{"n_layer": 12, "d_model": 192, "n_experts": 64, "experts_per_token": 3, "d_expert": 160, "d_shared_expert": 0, "activation": "swiglu", "moe_layers": [2, 3, 4, 5, 6, 7, 8, 9, 10, 11], "router_score": "softmax", "normalize_top_k": true, "routed_scale": 1.73, "balance_loss": 0.0127, "balance_bias": false, "router_z_loss": 0.001, "init_std_router": 0.0191, "lr_router": 0.000532, "n_head": 4, "n_kv_head": 2, "head_dim": 64, "vocab_size": 8192, "norm": "rmsnorm", "norm_place": "pre", "norm_eps": 1e-05, "positions": "learned", "qk_norm": true, "attn_scale": 0.125, "tie_embeddings": false, "parallel_block": false, "init": "normal", "init_std_qkv": 0.041, "init_std_o": 0.0, "init_std_up": 0.041, "init_std_down": 0.0, "optimizer": "muon", "lr": 0.00878, "lr_mult_o": 2.0, "lr_mult_down": 2.0, "beta1": 0.9, "lr_head": 0.00907, "warmup_steps": 50, "schedule": "wsd", "decay_fraction": 0.706, "decay_shape": "linear", "final_lr_fraction": 0.0, "batch_tokens": [65536, 131072], "seq_len": 512, "doc_mask": true, "train_tokens": 461200000, "steps": 5085, "dataset": "wikipedia_en"}
Below are experts of layer 7 (counted from 0) of a mixture-of-experts language model. Rows are named router (the router's row for the expert), gate (a neuron's input weights, with its number), up (a neuron's input weights, with its number), down (a neuron's output weights, with its number) and show model dimensions 0-191. Each number is 128 + 32 x the weight over its row's rms, rounded and kept within 0 to 255. Numbers have three digits each.
After each expert's rows: a language model's description of what the expert responds to; "gets" lists some tokens that make up at least twice as much of what it gets as of all text. This comes from a sample of Wikipedia text that the model never trained on. Tokens count by the router's weight.

# expert 4
router:089095092162152096104153153099163159094149096099166157155162136164152171089159089150094159140165091092101165095153160163165165093153163095128159099160087161154162160093093097094092169101157164093093100087167102160161151155097094160170157149150161159100159112163164089161092161094098093114161163163161156158163103159145163100164161162155148154162159093091093101083092096093091151087161161159095101158155166095096157088086101092100096161096093091093165162152158169168160101153100098160097163119162097158164162156161160098170091094163097166150130097166095110137095161098090137093
gate0:117130106136166151114111109105139129089174124106108147156123097147157132090113124129128089090139139179110151120156156187140156066193116144122154125136157126138154147126090144184106158132121070123108122090146153102095150113073101048161149051124134166137162099093110124144179108113116079080131120135090177102078134108127158183194196137197101184141147167170126165107134156124148120146118175124160162107112116117103088080132112119115104176059093131134119141104121109146166110085159111098116143090115100152150063149137053098097059124132043135135151113173168145044135144158169049099
up0:148110153134151125142098105124138126151087131185152019052093130090109104110127122126195159083148152075097174112158128148137029104104180104076109154118125114136081143106131096129158143158083134109134126135154173116099154108127078097119165148120098141182178165103161099108087203136122095112087144143058166130166123145209187150130116124157136111060147094125109130151126112141156179091120123098123102082133107127133183071123153130134173141133167055134166204165096172066107153125101145160138109154147168153162092145133131088129124118121141144138164148095126186089084135104137152119
down0:126134092130168178137113209128136073135148121118141159132121143107084113122108173130093098137061086158142173137110176131068102142097147107157175173140175114097126130149070182163164114175139094085119109161123098174104124157105124120123088186102107132168157087124098093140121075034152095113088110121114131072146107185187070089146160155109154113151129145092128213125124164175142070142153121092137091114097116172132124161132085110154193140120158129140079123127110187107102150140145124088097122164117128149175129072109200114119085111128122153102153085133143162062174080100092121169
It responds to: Proper-name prefixes, numbers. First word or piece of multiword names like Los, San, New, Super, plus list dashes, years and score digits in tables.
gets: "200", "/ ", "es ", "the ", "199", "New "

# expert 2
router:136070100161166130125133218121185163135163066146137144154139099137120111106121100187136124162156081107145165090152191163134125155196154117126149099100146135136105176130158100092098130104204143102055146135106129136152126116092099182121175212123126148077092127147126052136098138112130124094129123142189134134150134168167115092155131133137159167161098097133127062153124076058128128151133191171145086184135162098128126096110109108082073146114079114110148134093156092159138133151061150243108119161117120142160114142108122140147097075130108141161074115151120141106095149090138161118
gate4:113109130186103110145133116169127100179133150076077128123144125159134132129128104113099102127050118144136071141095121111143103126105142094126146114092158095121177131128146153097118161133111155109122135077167153098154131155126134130144077179139094102165137100167095178101083069097160108166159131097165080163028126132116094104091066064117100113070148076138138105114090104161134153186091109117164148140085180135085143126152097178143141115041138185112194138096111145085129093090156178089125167109145127156153081132144198156114133124056042129115136082121094131141105200105112128144
up4:159110119120171149133108123109172075084168150057146116121085137137119118132140117158151157186128160083111095141119129105155082168153097154112141127088131063099144175141123133059113144165151162138112140138103080178186179147149103137126085142171116068141149129176110086163121137131142110180104208139173232148175152104145123130152164122140113142092122095103114152093131147121130078139062086112177103073109083147151124131151143073124106074102187131182158149128154055155113125121083153086090132146136112155144159173105127197100161107112173145155075139165062131153157155185123152130
down4:192159144154106162119149118161184206193125113109125135120095117094111115120124094137141081075137136124103141108153181128143100156125111147114108119195104056118049092154124096158089135099139080089150126140134074128116183088124169115073170124123170082129144121122108116125177155123155130145160142109166089151187171110160147166165093197150092078163103158128183115140192090102073098094046153149087112146231096111149143118162128176159159116136113159153157122155120088077138139109100120187145131045114128095091123104163175087108160109160158101115145121123137133102125141143119115135
It responds to: Determiners before nouns. Articles and possessive determiners opening a noun phrase, often after of or in, such as the, a, their, his.
gets: "the ", "a ", "The ", "s ", "his ", "their "

# expert 7
router:088095093166157096103155151094163162096149095096164162155165134162152170092159090149092160140163096094103167097157161162162158092154165095128161101160092160150165162092088106094100170104158163087100099093170108160163152155098094164169156148154160158098157110162163088158091165096098092116164161168161158161162099159146159100161158159157159153165159091094096098084093094095090149093163163157091102157164165093097161088089102090099091160097091096100168161152157165167159101156099101160094165119160099156164165156160165096162097097162097162154130096166088106142098162094093135093
gate0:179157080122127129119134130152133124110049139149070095140093193123118123160122134109185134115139095121140125114134137111120184113090111107140110142215161188165179182136106205134103163040123123139101145107131148120090091112131119108128121114163118169099152115155132084122146195149073126089124139166113150147118165081135160153087177143091162118193140176138163133209118102151125115159078121098151086084150097123061140175111186125071092072121138121150157153100134156133169171124127105198093138115107117118179106119133139180130120110204133130172150111085090114206137123108102162139
up0:158088145141096126100079086176103125090157177116151104098202135106149201098113123126108164119130187059126114099124134113133089091146121110173097139085093102155098130094124192145149118107121090148109151207142172171129156099102081149106168132136108168154132127186160132110163144114120109165125144113105091105153158165149106161145155144131150179140123112178180156155116077119106093044128085153161195075158132144107093176072144070155105144172146119072107122158104114041090138109081139127093176105107082155101119118160176133134149160103122088133135149127123069134193166130096082164
down0:087138152173086125129139148116137148120123192139149106080105142106121128155155108136161190164060113180115109102116109071108101139145153142125119135102114134143108171150123152109063111153070125148122150129111099134082110181089194095077101113147152143137132136113128076155173166146148048129102136122140179119111169116087079168104067125149116150111127173128135099165146069179122076111116161171159110139141181138140175126112109158139110089127144083113171061060146153094206159160066097099109034127148168133135124098205154116160149134157084149123114125114151114172199169133180132094
It responds to: Hyphens and table headers. Hyphens inside compounds like pre-war and re-hoisted, and header or label words in tables and infoboxes such as Total, Height, Coordinates.
gets: "-", "/ ", "\"", "en", " ", ": "

# expert 41
router:129114134148112064132107167122136230052134117138153162141179079144122134101128145138027148091150090098079128104187152141161122111128159120094109119155144143136130127092154100123093137121118155110108102105164127192149187223087100133122174131132114170118118084142201158171091134141131136085169128157127160162143147130131120130144153146132133179138141134056143160181115110154049132105111099101118114184133150114049128085127140102079106183060088122106186167128144120156132091146111092137090147158121086124127109141131143106119109133139147132129180143138105160165041139039141123120
gate1:172079094140102122043104140133142145163111094105134143125159066133118133067103155120126126085129122120144149126168062193159091170181120143119161114156122089142127080165121107141138152128137068150108150102125111161179160116103175093103178091088115169213165148135088158135085156072126119153107169142118148118156108168094111166189169168175141141108159186140135167123109130169115129137065144107119149131104168137165065127125197086065077135143160090133097126118119084120162152149168122141148134133129182125167121089105132162162175056092098124057068118161093137139165127122116070135
up1:112150092111108126118129186145175190109140189182063086116140124111115149152153066155101143129094143083139144094179115092111126153124129121110156060133131186099127153174126108195162192141111129148135103129088138125127154112161144141155105097163174115164074159118041141001114144187108143113116091165157122149164081192052094103156139155144157160144093129148095129132105073061134091098118108116153147101187128145094111134146123162112180086142157083100133146143110138179138158107101102099082105132116104110110120109136122082185094142111125140181154073130097089130129093146152144149
down1:148105099127089230089073124150155107202128175073116158115132129144111153098122085129150169166144045123134130114133200133137162086145120182135152125126079157069154170118103100129136120152122171104158197123115124108061158122075082145130138128141135084130152067125116120121119136130103136106135133119155135135158104141163122065155131100174082141129163165120132086120135155073108175141098197121109141154099108107183169132189165075146119091175077115157113176122112153136114110110161124119168131128106189113139150128056196124135113160097141199109139060115138127175076103144130147066
It responds to: Prepositions. Prepositions starting a phrase, above all of after nouns like Commission, Minister, death, plus in, for, from, during, between, among.
gets: "of ", "in ", "for ", "on ", "from ", "with "

# expert 44
router:148130127145140071139113248138158126113101098135146148128166071150152175100137153098107116075121084117138128123187191177147122106150170101106148135232101169115125153094133078115112111082181160090105121133164131164137182204108094170129158097139127133110118054125192103157122120114091105105183156134153139129145128146139129111125172166174101179151109086052102094160113119149126116135131131115107113137120123114109105083121141122029127162051087118095142135191140121169135135145111103139077139181160134136117133175123126067118138100125109121132159119120159136128088143047116069133
gate1:120127117048075097114183130085131091113175110134178133112121135142148141184125166119125095189126090084148115150096168126127181188154096139108144134135164084158136162094096107121154142132121194120168144173091117127029148131167080114128108140139104166115177124098128094184044138145102163139155154082117186100114146130126208143167151155154125128140139128166128089080115138134123049124112151107104104085171147103120096128131151181135154121085073181137120120160161099154150140134151132190147140175163108139092140098103091158109208151165195130164124093105160091115090139061121113150
up1:112131147109139147093148120040141089098175104102075099116085114102135176084140097126171143154101113080097135089109188121095138173097096107110111109093133122204105135172115138088153135159088151216148109120102127174129188140097138118186107123144140119089067086121170179103133102144077142126135129128128124151116100169137113055079153144105175149149176116098138158181102065173097136106056136123061181123104068129146146115131084090093136154127175155122095074152147131100121113138072092139053073099172166087149094136124127108156129176165108136164144088130128119117157117172130085124
down1:144155101082121113136154120151141104111188107122159188087163164142094107096098177126097141144172108079140097107143087126119161140151082133186169142159097115177148137124085099185078105118058139074174196135085124128099134140151050072090125127089092157104121101137125155215120164115079189116152195133096142099112187172121142155128098141159138111127141149161081100123102178102126133177109157125082139098085189088172172127078141188148139145127090166108064171098119117151140188165148099164144141096129103132154155086077092163134116115133133176122125120150168118144082154104113163128
It responds to: Prepositions after verbs. Prepositions and complementizers governed by a preceding verb or participle, such as acceded to, leads to, care for, called, that.
gets: "to ", "that ", "ing ", "with ", "for ", "of "

# expert 53
router:086092091164151094102157153093160161090146093099161162156158132161154169090163089151094157140159094092102166099157164160160167093152166094126158101161089159161163161095090097091094166103157162088094097091166106161164151156100092158169156146146165158100156109163161092162091163096096096116157160165158160161167099157144169100161156164159153155164162093095089098083092094094088153088163163156095106156158166093095157089088100084103097161097089091097166162153156162168163102154100100161095166122159099156166158153158162097161097096159094166155129095161092108135097164099085133094
gate5:175128112121093103174146177141146097199124091137135117155159085118081157082113082101127130111121124164121134077131144049099160105139124147110168147155089091098089150153142159096153114125145109174076115109131057125175081099139125182165146177112176117111135163111089109149110163139065133139099118196060134130141092172154114127113122091154147090121113160086148190100103143100134137098128148159128168167096120098134159121131103133174162135105118113199164117142166076140143140138099114230186106148148076102111083100173141068098092114124114139081117199171078130155127100072127142194
up5:100198145108127105136061155113136118087134085110120114117152148096099174167175099146180126120111085128112175192149086154135177154142064094162136174133134142127104132170145096165126072111116177086103122168099089142109142133081114169136108160190153188143151153095110153152127095156082178150152175156120172109123176086137068098191081115146124085142122150137159071085131169099167111164147122130096155136116146125135129112108110117105152176050126211162153133173092191093159092101130121149142130186133134194070162148133170128099155140146156092103101141104144082137061163138113138159
down5:110161151148147108143139151141166152172125076136087149070097121151038119070102116094141177129114175066127062086146141113153178044122128139133156167108125137107161156120095058074189155079145162121089164081178149110142133135175182116111106150146121124104120080077168129157130137165159136117082095117140119141149152169128131138152138132160136064155130095120125154110107104201085138163137105114141098136150101115104127157135156132147089113071127127085160117158193045089129130162156126148169110155140141094071132167162154188160200129156112178174145127157105135089159058110114143137
It responds to: Mixed: UTC, pronouns, suffixes. UTC in infobox time zones, subject pronouns she and he opening clauses, word endings like -ence and -ness, and sentence-ending periods.
gets: "|", "he ", "\n", "she ", "202", ". "

# expert 37
router:134130103110106119134168185128145208109148125064123137121152122133130116039125104112123113208158125126135132123128147132131163063147140095141110094255094122167134108099126108109090153119149174129112139126149110128139165176138043121158142174120116158107138128114198139121038144120132109096135123142135130136124087140137149125127139144157149187163109132054135138145126134071091119133154158129103115155142107154134120147092081103040089157072118121120140123162138136163138000134090102132071131157134097131177156160110132085127133115118136145165156096155119128167101142125102104114
gate3:103150116141081163126135140113106140168156131158089085096181080157153105140136106050107130077125043127118128123145124134138067102135167129177071120137134119198032113122137085115164100114137159114197166115066174160112152154158096142163190192140160127141139109147115098126080110166118122129092092167147143167144088148204137177123103173157133063141162081095148094097153122135120136165192110085138110106187101155115132154137138100143142107096092147103138100166132103179112079079072127090093091115162098117138094110147076182107107099060101159126159104130115135173120134143115140101
up3:078114098148171156144140150140131123083142185118094099148107120086183184111187118071140123125128129120145143097120095145160186114126180141104181112061079157132124144144149196144178159095084102136111159141165138092133077095134150096121127106148064106168143117039125114082127120108127184087156154086107139103140140166123130117133149197104144166109127181126107200117168087048113156124141139116096130124124138087156081127138197178129092088170121163111077159119178151098179171100110121134108136202127153092102118113125114121160113055093099173137112111108104106064122121077149108174
down3:162171125100091089153141132142063108088142114072140117121102203090115092128126094146145157105202135098140152143088103090113163077154103143149148124108133154119116073126121141094114181122110161098163162119144089106110157144173084109151105130088069092108185151149192081185161157088116134161136154092151179105100116131103106181117121110100109168140157083176069109071118144131153174092133155147039166127127120106066222175094096138152099098142116082143110103063134160113143102134143111118073157048130128103158091127128123149111102148113103117117190094103106147148137201141103108130
It responds to: Clause-joining commas, conjunctions. Commas and connectives such as and, which, but, by, while that join clauses or list items in running prose.
gets: ", ", "and ", "as ", "by ", "), ", "which "